Weights of a small mixture-of-experts language model, trained from scratch on English Wikipedia: 7.82M parameters, 16 experts in each of 8 layers.
Below are experts of layer 4 (counted from 0) of a mixture-of-experts language model. Rows are named router (the router's row for the expert), gate (a neuron's input weights, with its number), up (a neuron's input weights, with its number), down (a neuron's output weights, with its number) and show model dimensions 0-127. Each number is 500 + 40 x the weight over its row's rms, rounded and kept within 0 to 999. Numbers have three digits each.
Before each expert's rows: a language model's description of what the expert responds to; "mostly gets" lists some tokens that are sent to it at least half of the time. This comes from a sample of Wikipedia text that the model never trained on.

# expert 8
What it handles: Punctuation after places
mostly gets: " Texas", " California", " Wisconsin", "′", " Virginia", " Ohio"
router:505576430458525439507546546591520492404487481508466478495507523542511476477521475487527448505527590509473548478447528518430524532529520531518493547540501519469459576556516476485491445452548454477522527468441445476545519557497459434533537438482430430492490556509473484457473413452516530510512482452532447549455500467518532540484455469428494517482485525529549588513537473494534546563539
gate0:473522564487488472488470488487512483444572517526485416527517500484490506459504515479499527531510503448424471416495488530443441555440421506445567569498494456530465540489481505577541472518544486488420411434502470482550499464530524437427496459459492530469480487487492502484501552551520468449529449468521488535517485473552480464488552554558473466493453469581505547555481506477506617568527
up0:563553486483481548537494541502540506491554487467474411393500492509541490491487493481442459509469532478483464502471544507580487511468521510515453451513536548543515566518507544479513441558464422401456522477489447499516504553468480542488553452497465526474477498508493457571550451382485457587457491528570515537471446452539499443463453514434477503471460559523533483565469450511482520488509
down0:521413553607554500500430529495491504487523497491546418506493543603545542482466523466522494475519463564475504576509521490442503456421477504561591494499474418539501403571507508407472461559554417501470554545515459465480493517507488574471500473486485474444518446471480472484478469534457495536501529456491495519474478484500503495496515507543479492444500457513539491540459443492463557485523
gate1:487526492525543478575443508528492491495447531522477499505549473524499482510431477417495460523525553541524501443484508435421577529405469457555505508583494470485542509496518432476469506508497489486490524469448544440430468480578475461577531508413552455559465532502510516549500473487556465473437448490560488500496587499516494523420493508518454500505546527471511464454455505470525472568583
up1:516506501528443550566456522519496474463517544494521510524567466511487504505446498455502482497492516417556518506500465516520508550473507490460521516487506582419520490461469533505504562484471503436564560489502545522599496543554416476503470523430542544482492478457534494511541523532455435570498467545476495494504515509556560465499457433519486539524567485485467474445574479341477507524569
down1:592515547506435487453453490532498523460520458465510445476462503621449481529480594452506541515443482473498491447600494531521478468496507484477491497510508478536494468513520554479555461521464438499412457464446562496478458423519510451500538498479477581447390525476489510489486430475452553470546484598450529514525518499542486491492510459532501446504513509506492476490474463536432508481561
gate2:543505434518471469507466514545485558457468505422434545507519482521574439510482585451516481478417464546465512475494527574593561445494523463488443485536508431515545499519521502512394486477508471471495453475527463458512500451511497478494431511486510545464508513431548454459515427512530546505491451486495497483460576521503474500444477551444510480441498440551594503454504508514439511548559
up2:473463475536475492484543508546438412431535498436492470500462466485508535457496494431549491580529537528527514450544476534533525500544524526553598518492451544453531508489524453487508584539517487495480525448583508540453535570535567550511445503475441477530541521537514493533485521492430532553528510474417562493473470535550437546441519524516493476471571472560515495439412552500512481490493
down2:554375508495489460504533575522506496486531522512482403444504519485551502472488451465470538466538449518505484501464532514522594531425431486495484528428550426503448464532545566466444460469467495541528510490452474440512439407477468526460460540454538539478457497500429451519513527476478521518486537455462477522496494497480477470460525483486507522436522530479581541530444504437483489442571
gate3:487564514494490509507534521472475544483501494543524507543466534568409540521575486526535570418516552518548557516483524492477537401531497498490455486547508522544475485514485510538493470440474467492475525499436449585461460485481458480556488571530508432384558519510452488550543428476461526537461501457536533591500488464519524493486503497439528582465499513498570554499528558512511566506516
up3:507498483521533471493524378522529445577509549532498549536505525520482466418521476446473553486429527547374392522449563453487514505512465483469458471512492505516509456470462515531474483463550426493477456502477438540529486428473494476521550491519465510462415554496525459538510479508568473478528481426497507510534486484453536529436487524515431474529552530457459510506542577522538519518529
down3:543520574477486503494423442486516474477507420574505469458504475490404522506534593469515475562467470461513590482532524511492461464491473445474506552458552537418487432498495492483497526503375544458508454503491573512492461467480531477523538494525549561445476500474430506507447462491496455463486531537548463479498500575514461430532523515515418464455489485506545459489445503458558473479485
gate4:457500484540513460437513452517553508464535515537435482459477434585566500498502568528580513558550514541586528532475536527524503513486527558540507537490512534577497486610494470470477470528454534521441486504556519522480469500548442459588504476572530491470501478442446557501468498576474519514553528431539462529482542480465557570465487464502560473541526540529529463491519497462502454526557
up4:547515481531468571514533494482572483492573477535526545556523423518524553438450573509524518524449448441423498526480494506489458497498522432491467492514519444530552557522482449508543470441545529447527500510519522586532522459388597556432505483534441510568461551435481508459555434495529503572515483517539515510465546535524480497477458530509480558494465559501520515486499536496492545500541
down4:411492410511458462551486519454531523453515498483542477489546463547487598534566445494533533453488500595560484561577525452447528474514532482457493554438484480511471447522455552504528505531580482524464554546510459485522450494459485478502482560503495507490479507462438466519484463499495461599531453470473526510557493494450570501482514465565500467478550571476495466488509436459474442513430

# expert 12
What it handles: Row-start markers
mostly gets: " #", "|", " 12", " 11", " Non", " 91"
router:465501510498511450463572477548537472438441501517536446512511540542472464533528514478523534481532557488542535412428479486438488427469521541501436544578533509499519530489534452539517495503562428469513554542494455487527514484496465511555505500450397457525451544468479435423520502480469604540520489430503543526459543485495459558480520512473468497493473481496556582476485566546497582476500
gate0:503559489515475550452484511525524483431533425550478479446502527571564561502523487426552515565524488488443536430507470534467536498469480522442526566493541489512511588508527462565467548469538502545413512512469532500584480463530505535480537430482448523464457497459478487458516566544518449504509473455491554519493513519485468518478585507569431467501569435522537584499523511530506553526550
up0:539481475532487444490510508466506466536557497523529525474509491505589486474453375530451527486460543468476522443493524458465407549496545536566525509566533580472566524509476550484543538516497466392527544510458498560545438545495485505485498463457489512505480497548484474566478444416517530571457508501543541524465512476543545497504485495534413569542492448452486512542535461434490514469501
down0:483485538517489535533538508504550559444461512538476515544495523532535521557541445534457529466511453503561450493407491458481466515465512461518485513497490523474497501478478528490492491538536418455424476453451523526443475492420478537544514429475530521474594508500487411499455449497550497554482478481515539484476508549543471458524520543495501478542527582484554591446573385456452487539569
gate1:488501492525509499544500536454509556546470523543558480451532504473475561501481466505479428498575441432526564463496509558417506521501445507443498558595490500472534527528542456527475524514495438473475586572454544497488420428525490517535467494536530400494528548516446523512514521531487515469484470496529539487517618495485442459477403436505454527487523497475483469453511526570536506505482
up1:502516485515490540548458474456567512547521517445568475462521488465524492550498442484481517520504515482461412534521480434564500537530434567529541479453503445519545448462467487388497482533510460521487505563490521466511530563512539458470494474503502509478445467459510482474508473533501501499543528511555538504479554506539587513501533515524518445554547541494408466385556502447469625500552
down1:533495508469505504513508449526558460452533510505551426419518592498470491518509511556479545466499517484492458468580495497597527494491448562517524515528573422515517497459481510541554545533521452528569499560483464465482460473494530515534480488489546479466428531458489501527439398545460506456493504566534485529541467469516551489467607488508481484538558520530529485435483504424437557510567
gate2:502516469545494520498520480544489489499399467481464495534512441599518459492532597455523517520438467481498473502477492543512494443477469567511416508558530491526520559526531445532448505545537475436521460445600482479536564469439466469544424507504487519507533520410566505448487451481489525507480514486478494522432551512436522508463460511497500489492478469530518446417529542542431529522586
up2:565481470500501442542521523498492472517505474469459484575508497470493495456542486452497509592489478485526438500505582543513507458534530492449546549493474614514562503444462470451487560548567508542559470463565485557443482516536438541499563580479428526520530528482506450565505447490496495466441489506453496414461503454482416517423513549445461493511512498514512536572469523510461524480473
down2:497480496470514484493519451487538407514506504501416504560540543417553495508438488538496497459537517518504548479468463554481519529469459536485505478520474460446492484554530495477508426496496471526543557480413465378438403456499556542475440490506541446529434560521464426420463432552495487501535442480523525484539496523482585511441537531487477514476440513512540504453498479489471455526479
gate3:373517521489479518526482484497495547509528535534541546541482506570464497480512496546486498457525517549503498501486499483450473430551557439445451479572544538526466496526498445458482475431536449598511513466521518477434500509513499575469488528531576455447514453519452484502530449493431560449534471459544452549496552474535508531509485424471471619524464535453506553448500471486489560469484
up3:455522508529529553512558460531538451574502594552573462509460553525472524490471476452487545467443471488422472486443586499437481484418485558518527469536527477423488596446495548509439450536479522450503471541460468473457475489465430479535498452456475446474495488504498396575492520488550480486496516467518474583560529525497583494473529502505487469504508523503479544520531512497517551528481
down3:568506560506493496532473487532448506409464435479479523460452496423456553473566498420510540571529485493472577528543483522506440489491522501460540548405532464433513473440488512514540509504403540498491494393500558476509528441476511469488503466529479544516506470524401486468481439463498473440495526457508480462470448453573509566519500537456543480443513481510504497520432483459522455509507
gate4:504485500556525467470540508489569512479589489525544477548490483540486568472518554488524505506490423554520517525451471521471499498443531548498457558553601460514498542594606485538473475524439519482495431473554488532534538419453484523491494514549543450468494476524490512491534540537501483537441543467511538453489564408446458524542528460529505465458488419512502508404496503501551453491523
up4:448486464481469532471421524512532534521454410465506542555525445529508522503508536535463505483523475446469549520496455528465458474497506490499407560523555535541605590536460559522502509505535480493548472497491525581509499500466546533482471512529478473508447525462502497499554495446428502535469555553527528493477633514516461532526359486510534479518476512474510455479523442542472497448524
down4:515527474545449466501466526482501516523532544476501497554609518541489572517501515586440508440467546547490488475531541452527498484602602466509504470472517517505468473554476449577521468474596559516480567475515463542526528542482502468492487510530489582558560503428506448480496512480480444477506443506497494498531539458437504472467483441452421509443479575490430480531477481496550520520533

# expert 2
What it handles: Infobox field labels
mostly gets: " Preceded", " Website", " Coordinates", " Genus", " Genre", " List"
router:452598492538529521469557501510513473470446504523454469479500533542491484522511503492481463502519526482548588501423462475477463520524469502499458518574584469509550511493586465470495508504486441497433578532547408510508476571478458479535508440563482498543477479502404501421539476532528524575555450433507487578495499497499513504488524419431473570450452526507477554478470554485489509483484
gate0:514628523482514480466480513503467502482532542422469468442520528512538572485512476391533585457559526443445519493486489530513503499511478580559564586436466480493454548532471424521551498490482480517418467501467478447530535460514499501440478524480460479467517507472473502419445523472550531496539498484574438528478448479535533501541544523534461513488511535552493513496488446506493538547575
up0:497524497452476511524504536514522524506483508494472469414471521489566528419490510484519490429496539447417483535478508506499475474500537489481520442522492536495526508519486535549490555471548452507449605443497414576487422584528531435469582481507485507478522527505483520484498484462470460556550483574476516533495431501582559485483432452524492541504509626456492475548446505552534517552526
down0:457470553549462523536567546536535508498534500510485511511517452574538510438526482530538495447502487481457485548467440479473520455485464479520474425562523466497547478526504553428499490570523485484472454540464497398543497464565507505589523457435552507479538449492523454536465462471467518552476527481505531530468520556554500497402495503553526520545552478436481553498567417549422449534507
gate1:574559516531540525610514438465496464587538492493546466455554542499573519490482499472569418500502525464526558485481520543464487492403485465518522503516488456491521495480511506481509492499433484500441451508544512499475445475484506404537469518502475463443528510538498504563483470502589483542505476484567410511537556486494525546432495514526535523524569551535514486408486536466459519531583
up1:517564537579478550540513514468522508511531511547534519524548502445507481497514477501472551513516554487470541500515535570510469487511456425532527457552517453562518512454506447451497552602515436448494522653514463502505492481467505502505451478473538543498470511483519493499548487470441437526464576507502504503515523480519551423499457472522534439518626495508427479437494494465430460546528
down1:497553556458391528447488482437535509473548503482537484447534509538413456475550469457409516500497484546468526443576515468544379412495559497401477487494555505449498484447482486456503533497454494523496536514528533515483480463536581507521521527498533469504503584494517555483489529527508560525558545592527536488519462484471492511473550416485509465502517498506540516485516495443503466467523
gate2:468514474490492540514530514554489497412462553466468532539498486533528493449530522495570470563507538508534529488483503493442555428437455509481447472537535469521534533569517443493429436499479486436496490482544441543527575500401541515478445469513518523473458509429471488413436490540516510551500524490530512536436496459444512495442508512473501521479496540445534483471505598497385524474573
up2:515499519527501482531511565438448453498567456463438502563533469476483498480518513471488525552453438518444448468501579539492489466493513497447517521537476565515455550478459455426492587565494532517541508416529505478498574531471472567447536558538493478524508474543512449474531494529466549571399536491493506515405564434477473507432458525483474446528552530531544468511515501565490531498531
down2:464490526475544530463482492546562464587516518523458509470541522516474512489487500590505478443529457556483494493533544504517485518451480502477486427577508579424530482619466506530450508446401561460492535500511541531510456480470497534492513511500548501541559419443422465471453507485446472466483453504454482452453505511510465513482499511477512605427499466541529575455446529461489525521488
gate3:431556463508475509456485503443450544494491480503516503508445477536421548531579497483494509409521505490555506490479492529431549449526539472477464444550552445503472486553496458475524485524536381552503543524514471508455430538529477508558466512488513502383491434539416510538492510435486536558495458466468485510488507542525553448500532467426463548471444540518544567516520532550464481487503
up3:529480564444519554495487420544549435605550574524513514530515504512493445530434472437511535493444552577484514517434520460405461505472538509433462512551524429509502519461487534500447494496533466481491513509508438508477454472470434485467545503450451472553524516516498423479509509536532457481498490458535483551565497520476519496491459518538443552510523543498491550477527601566496558557459
down3:476496569455398515482493467531515466455440548538522476496505478460409525493488522497484509584499463498486513493544475520514455469482494517502564502497560470462546428543509481550514499521404548476549438440527546521457443465509537422539512502507493565511517480496430564496466476493488472387503481457553465480474493517538501551553584483507509493463486446548454427502483537497583433462524
gate4:522495445545523460471537480522494440513569532569517466544475495533496460558470489457546560530527529544569550555456471495536523506458528575510531553479549471547568573626523553506443457488477502453500492495507553470536490479487434521445535520499559555480512479476524561541499546498498445506488513471539464460474489490490521566487455460530544451431443474461552450536520516428555475436539
up4:470503501490470559446505567450517561463555444384485506538521408534558487444501528532455532481512495498444510499482437579547545478459479490470421505470498455524540579521520564503514528503594496480512433496531533524447556438494552550494568430525526514475500528486474533457545507472494459553461560524500427490495526532506513460482471520472475487442468520494517482541550566508483441444538
down4:522400505518475467525457483521446510455525538519469407527552459564547562485483492484533483455498426532434497445636500455501531460530546498511553546439476483505462468502506512500467540502497588502456536497475490523498544526519496490469502531518466492519464520572474434529506510490486494520552402490456472462562499475441589509461550499487514509473475519481444439551574515473454497585510

# expert 6
What it handles: Mid-word fragments
mostly gets: "rib", "ugh", "fect", "cell", "cess", "tain"
router:464528526504607443475495488484471524461413550486520523516527455442514551495562524475485517498521486518498509471470491503520496495424498524514545587549501490474525542498536486620517501491450461489524527491516490473477463456595414496486483556471491428428456523441443492424475468564537612578515494462513479540540561535531478532519519547459457455535461522478504550475506521482454544496508
gate0:472544513472551488501507575444477524464502507472459560526552486470513494490543493543514508532493448461446446379508475528447483528477518543470545553452495451536514546519523430522512508501478484514458422447501516483544447472526539498443511504477461543429431502480491449448474475560463468459475531497477510457476480554531472512449622531515496438479518431542493508513553565489460557580588
up0:580471486475493481457464473530557481493514476467505535461446504532578532504490551546517529527429501457508492542490488474490534469511527528490447375518467470439488439538524465503489534496480424473482448549483493521472445561485494459496523499508460502564505449525554545514509440451526436638566502565551531539500524451541454485482460461500488576560517545431533439513471468486528529511450
down0:510474550549516458563464500529551528537445526516469507461445535539526508450520504467537486471514446468480512530442442488509549480488490539506472557443455462490614489421498477480435487512517534498445549475490590466439427477464517505468525416477447468442467465473489455477559564507458498535506545494476457501493584521583457495492569554519497499581494522459557458581456473512510481474511
gate1:546530507544500522598504413496430560566480527432571530422598519500492542480488499533525468505534510491583516414484498526474468516439444443483522520581462481548516525543488504597496455509453454459522504511492496480445499469537500491552524476511514433511487515499534503543506440468469568456494525476497483486513549495536497519471464484495457560515558533497476502428467583512411486541542
up1:525534540494522557440524472492413544534469536491538544421543508536527526543476504497480434463533506468479521535525427513509509600442475522535530531501474436501486483470528512511540433495553458467553530518523508491512509515508464461504468537513469468534478432478548540527515514430459484474465473509505496488534439548577512483438524476490459431567574496452446459438568450452384453477565
down1:526512547442505530501474569488520553461579447466546483510509536474464499525490503510467539581549551487518537497546506464512429507552491495540547486483565437402477476523539528535537541489509531461496508489502548476485534530500552413422579555452483592514529524481514547431469463463517557446516536560539524430567533512561500452491559468517503460514495539529556442492538487426468519489519
gate2:430465559549465463492467557501506477443465441516494443557494488473567540510430549508581562546516540528489516504516437528433503510484491421506428553602500529469537501488564515496407515519546554495500523485566467501505533446458527539483448493503485469506473528472546507497550412504523558559528554453598465584498517496511541528469496478518517510518474455509532527482531503480493529479580
up2:467478531528409495518478480471430486477453485508478448537549577459517587460521448499464478531528549538555491504523534560527513512511478534460545501449512503459538467543493441522497491486596492460488424495469505555457518507485497479457438531423419570447479505485512408509529476509496580530437584476469504565535555444518466511441512513497485489439502503459520516494464547496435437446465
down2:460489513486553510503409459505507498522500505528484466511548549525511553483501497561412455492510521535459507521503445448519462545552536523537544568475516565471384526507490558513495475580493497516584524533438497486472489440510522418477502533448531510544438517496437436497524519496466515500501520475511547566556443503462406519545532542494476483438565526448503447546477498578510555437523
gate3:442538497534522536534542504473472507468446505521461516470515431586472506492544517489458497417474499474459516488478524539494473441489554497459474498560482523544522487524476396570461407509497341557503505468515500551472491488495513517515490533580499488462458497496537524511459508494507572535548486520482440551523531538466456456481448523420458557491508500457515540545499481607523481443458
up3:536464513487489476564552427542516508555505500480414458471559481577544483454503557453487523487462508553462507482477520508477443493454524533526425465497507477479501615480500490512509435444503489460535536528519498543412482428468448451505527530512464383507525576505471477484462460522439475563496492472562470500553492491530498543456553494509501462533547455488470514532568497455476423582493
down3:420494520504567481488475539560495424534442514450481518523487520518458486525539537506473516560498542508502502532407505558472420540418557525506491507495549466418480521475473434484509510447453523508520458442567609507534448493532524540474521521516513518508473520509484534582501480498521484459585572487530423456499492547592505483487481530486538523451468521501497414500546557477557494454553
gate4:438472539557538520448525495436530474471478481491451496576501495514552491476494551531454565478483492525560583514492502534412471558483484513421477557522497457507530506586511475522448500427521514473439435512534537525539461399511479520456437494534448449476471548492413551474530509497511478533464562495499548543477523492467536540528503467511502521471565483469527410509483505553512473394465
up4:495479519445543586486491512537597497415544449463507481522478476503510591548444487499540551581576478482439491492458457493446524439471471541482520490462545549500566546559516496499554515523569529508525466595454532518445555507535492531487519460515475508485387480468455518465570458480491457528485477505491517487451506612455507513497406491523497466475476475534462477512473529488500479499500
down4:514530452460454514532534518493527463499446506495527480454486477540517490490516502470527569459474516503528443463593563478439490429523521504481599443500540500423525524603488523528484547492568543517485517456499443495475525484490537450548578516537523507530505410549476432519456527509530488554489473494545506493494463517448537547503564509498448441490507517441429515541503403487552506610527

# expert 7
What it handles: Foreign name syllables
mostly gets: "ki", "á", "ō", "ó", "ska", "ić"
router:494511488533550468512520506457582514414485525536535524469537480514566503561456495473487512542499482496537502530412489583472564573497511512468491569508493477501440501519548459535545500503442472512516474533450487537475552525472496480477589510436492442494485507476437498398483529527558465551479558472550502491440515486580506521495542466387442496524486457522460528420542471491477489463588
gate0:523580523525486487509473469478494515491547435496499548460557493478452449496531530422511469589511530503532482471487510567427541518473435544467498556494512516501470552482530505569525462425503446473356435502452477525471516500457507505471544504446526507452516500516445425422521504509535524487461522494480475496454532527534484498425618528450479435476434485517482544502529541537457530514542
up0:550451532499498548561422469533568540477532452452483480446547487497518497436494504461506468514466596449520498490448555522513516499491483506532445424541496506510479544566506547509500507493466495404438557463461500525537453604464485500483492510532518514464495509504501455552573483431489466534506585562532474492521530506539483534470467487506410527426496572414528503528453454552558475501534
down0:474468576523524518566501582518551506489522433487516462486511500480459461495472526471516461521602491525547520530437520472445549524512521521513472497468481440521511506462543493475496521444430490484484458481406516413441455507490459575472480504420425498489481491417483508475499468477491494468504487545454485429458489527608552443498487533427538477491505498498536472486561455519399525501419
gate1:567494449458500558572487484453510527445506523495542560457534499498511525479483445487592424547481452457611490467465479515457555567465451516502521538563472424548508532516582434548490506494463536499498450469533488428508482492535469490481522430537512390523536454489468474521437442526525501462490533478557489496512513432489472532456447438523446530527534504507466471452501543481522505526550
up1:555508556537487523520448468496474471536447542460582506355442440438475447523463490438515433559506535520532475494508456499560562534497502477524556524497478456502472483535490527478502510483545477468570554590492548523506452481527415441493452498498516443495487471474502477482534557494488454454544515502463454477510522525545484500497552507506556451535548484546488450469439538458580495420520
down1:491478527440476537503461493518516498431582484490525460493521550494507492533454472428459483483459516466496524468517473490539502553585544502516561516550500403462506511564481534512492572482553511492476465484439573576431480457536532433475460514401508494456551520474486542488440529533391524448497480553501525512553475523492535483410498479458454479477527510566524469557491489416462463531502
gate2:434528479542502439479451525466540459521429442453420482570549436472573494474485467540503524459520487541536554537485495558455521553510455447497500494476510493511527516439505501549461459556471504547535479487503526487484511443507482438505504483494518480528521470401499497460547457505508528459562439460558502498462584430565542603485460466461543546517468502466512552504527509453393523535537
up2:504514483496497504543480565467499397407485523394531473510392534467475537493511502523491445556526481551504472477507509522507484491451525500550586515472483482478480436590513476455449500519575540457477460443449457489583510528498448496465545553449423529551461522545468490477507494532467468508450534475487543546484468441452459460434490552469516482472551492503437464475553541516551515465502
down2:485500488486586531525437463533551534497527530569453471475558510448511559525490477494440487502543530540441545501371521508512501572527500504483452535532497512483444482489570461479513452490455482491482492512446506452466514473549516481456492552369453513494465541485399495486467514479443521535497508391530440533518508555540459474510484531480451516528579525601519499509501510477498523455504
gate3:509544516566523565479475466465499499584475508538533577517455463596519484508476504500453515434495466525542562502495527520466544504537500539513453476543496470448498487452530468567554476495507408496534511547478480530422454438472505575471426447504593497522518466495445448523482498456452564509492499497519529490479509580489424480487555514457467552574545521453572552424516500498500529473469
up3:523472535448498533507485444503485545614504527486523493513548489503494514530555514435464532510490543533466441506494459511500472497448529506463480500525533529530479459476413499480480549384530439549469532472534540590515443511466485496514578494495417464508527470530464432521463507525498471410510472477455441554489470497547580506412520481527482482434519543538554556578492565518467465467484
down3:499557505479510511536564577477534478482464555465499549536447485498415468506506541496534538528441462479447517504538471489505433496446412505489513496459523545448507504527450492492524533533425478459459441493553538599491507481535463498518479549528464551445520400446482411529489488505505470503464466481496508481534481468464497579467560515573559536401458468537506480488445538512572457473459
gate4:462556463520502501452566399500525447432522460522545536538473462535478512484473579518422547519469522480476564549525510548454561559442496584501518543467537463526510498554502459521483503461403501485453471443474480500428484479537517528469508566483564449492458450519497539498479479497517541492494537476516548501458559418499510560463546460500470493479412523485549496556481518473505423491574
up4:454503531466506592470520503477542512508568443496560560548504467528545480545457541490495552542475475488427506511506504571454482491478418501483506509490475499530510540482562504529554564460513496492486442474520498554497487490550506504440483454481478467451419483449510560390537544433538477548495602522571478504496606506494477501539468499419474551529506567495491489499496546520470426461547
down4:539499445505507486549491556469475516564497532492577442526508590446497539499535463494559543443495543537561443595583451453453517499476552544462493506516546466448487500534545512477477507468513526515505464468549445581537518484527483495462538512416509481581520530433555510517486511507515470534626505515503465509558516481488529504542490498459478495449569534451488446498553424500562523514482

# expert 9
What it handles: Contractions, URLs, byte fragments
mostly gets: "én", "pan", "amm", "/", "fr", " Tro"
router:468521500552565511462482497492564488491480581456520508457506525551556479532561496465596439523513519500540529482383474510501501505470541447491437513524511528484488535473535530532545512507559453514468463473511465484550459481522528433569533511445446442534484553476500567512432469512513595570495497496508455575465522450541449522547490528476443592589494513513498552447528508452484515516526
gate0:506560501509515510468435549448510442502494539553488469512513530502516519474527446482529497535537453449445491351454456513494595527516508508486554540505472397524475588526501508528505495545476503515428542491510450529522495472449526467439505506416593513495500560476410487460505581441539478561512477490476499537493463512547470449491514539494545436492537503498491490498493474474550568492564
up0:539489509504496477474490428479487470509464506446489500455543477531553550424514462506488461467494471495493460502458525515470544495549543528522477462627511586552491524486499519507544523495568402430416506489511500546526502573514464502477498466525476469457550507535489434569540507486499409468530498514558499539508480537529484511446460458497449634478533554384503486522519442497502503510512
down0:494489498508498478555487519529516470532453537504589532481499549518499563506520529500462507463565538556472470501456527470489464514513510521486544499520532367464510448506487529470430459543466516494457476528449517469464396453518510543484493418497527521484509528501419415549499476519501512463531485470491453473515513518591431444506415553485507474501608498576509542475564431487446484501442
gate1:443509449501503519593508499552512525497468546483541530474623483504470480510503446504604396526531560471438483451497506497460557551471478531512548512485513447540501543512505472496540530465531456525478507473516469479488438452495521427503529477427545503513523456491504590528497484490564516528499514487541402475490534483496529545523431515484419559491526476515505452462521562527563429539566
up1:468565514552500563533442555442482545474478519462616526448547485456477447490501471416535444523529511481410499508502505503519469551515531500516538501488486409510484480416490485535491444509564479533507545496549519554452484489474471511493489373423539558578539494482496462494577539511511496546511480518506502513536483495531521466408445544474486516504576476510541453467532489449488477543511
down1:470531511543511499544538507556501479476504519477540467510500501529479495504391415486493491538574465526484523563596566474480474451551502435472448470532479445578505450493512524499590474486449528519501526461556470549482504526486564494464591554464455493571472507497441591433461477490451498448507498542522446505499489514548556511513525444495447501577537502515509491501561521469477535527584
gate2:443534548542450467563439514545506531435476491428491551499521504538536530521568513524466501471539499563546487512506450487480509474514500532504485548582502513546474586540541535469510501528559469456534445511539515432519548460537543501512526484513525521541510500520509486547560488537541507547519532480531488498434608512534468536462455478502482586467498549449493496441606534510452566508620
up2:477484445462490462504522496559490410519428512505440522521423492447446488453510524523531478618466500538444477480465504526495489473483510480491525521478501423398463449450459470527547548551422513574465436382464455516526491517502467526467477526492475497473445515506497517482532511531472500404485483505473488546462557421450496462475473499477472489531510468516485514418475495465434430527485
down2:476589527462471525540426483493503501514530507507492482515493462473500514508524520486459531483575422445391517471492480564481527536560493507486556448563553484501477459490545530455513450398564447435541617512463527464528498407594493533458480548460590515521496533487503480486465477459477579514484555542528445500540513533498542485535481501501488545495517469519488524501527518496516435461543
gate3:448549537565510540490490521469480486463471484526517504516501475572536531520505436509507502412477579535557488508456485519509529488535501456457443479538500468496502514526520477470478481432539372549517533465496489513392459491513459470519465506522551496396510512502490474569509447447466566554524431477523486551532484528467478494499489510431442606542473524467564608479532511525513498470473
up3:494469558541551490480524462439498446565476539450542478589530531510491529441495469430474542454443522540458542488444492475471491467506553457440434532522513524514554587485475520517462504503572512491521540545481532457506509491424453512546473489491458452533512504470487476536479522560517477516568449483492483533528470487530560450368498527532546505508587546576453559527521467524555547535509
down3:507482530504551508507470470480507458462443499439476516514559422527392559486516512492504533500495477512497449451544515527514480495467476523460517486485499503446567533491507499558500511468401507483546427499535575541471576474453558488524515505533522479493481525499470538555374507451406565482486501526540401525424482491526484521493586474509496463455462484491513464438473489490502407440527
gate4:525512520481540522500509439363554514522552534514466493522487506492551598504471547507506476501554449480569524541459434530486492523475534551449506521525510529511514473539526565534462415453516446437485465472514497468576521573405555444508523449510493506518499558427462517490480487551522503533444536513482506489485538455486482553563531459502425567457516494497514486474501515458420521485580
up4:529511515432474586511483530527538542481482475431483561526526439531526517591470523512527515543521419462493472503494543515472427453472457424457549518440506516525528515511538478511406484489496481460595438495511483536532488515563449548474532539479454454504440553472457475476487527560527472557481596501502456438471516458486453489493400490484478485492473492521529463446517530494581441477546
down4:516493463585451496464518515482490502427483484500476490490535556527570580480490476536466524505479611503550436517581556497483526447491502448541522442467555489420521477470513486539480501490505519605579508488489460441519516604479490510469512502510493442517595443521504534467499512561500487557548479475551508466552473452476512492488455502468466504452496509435452502472599453546494513559495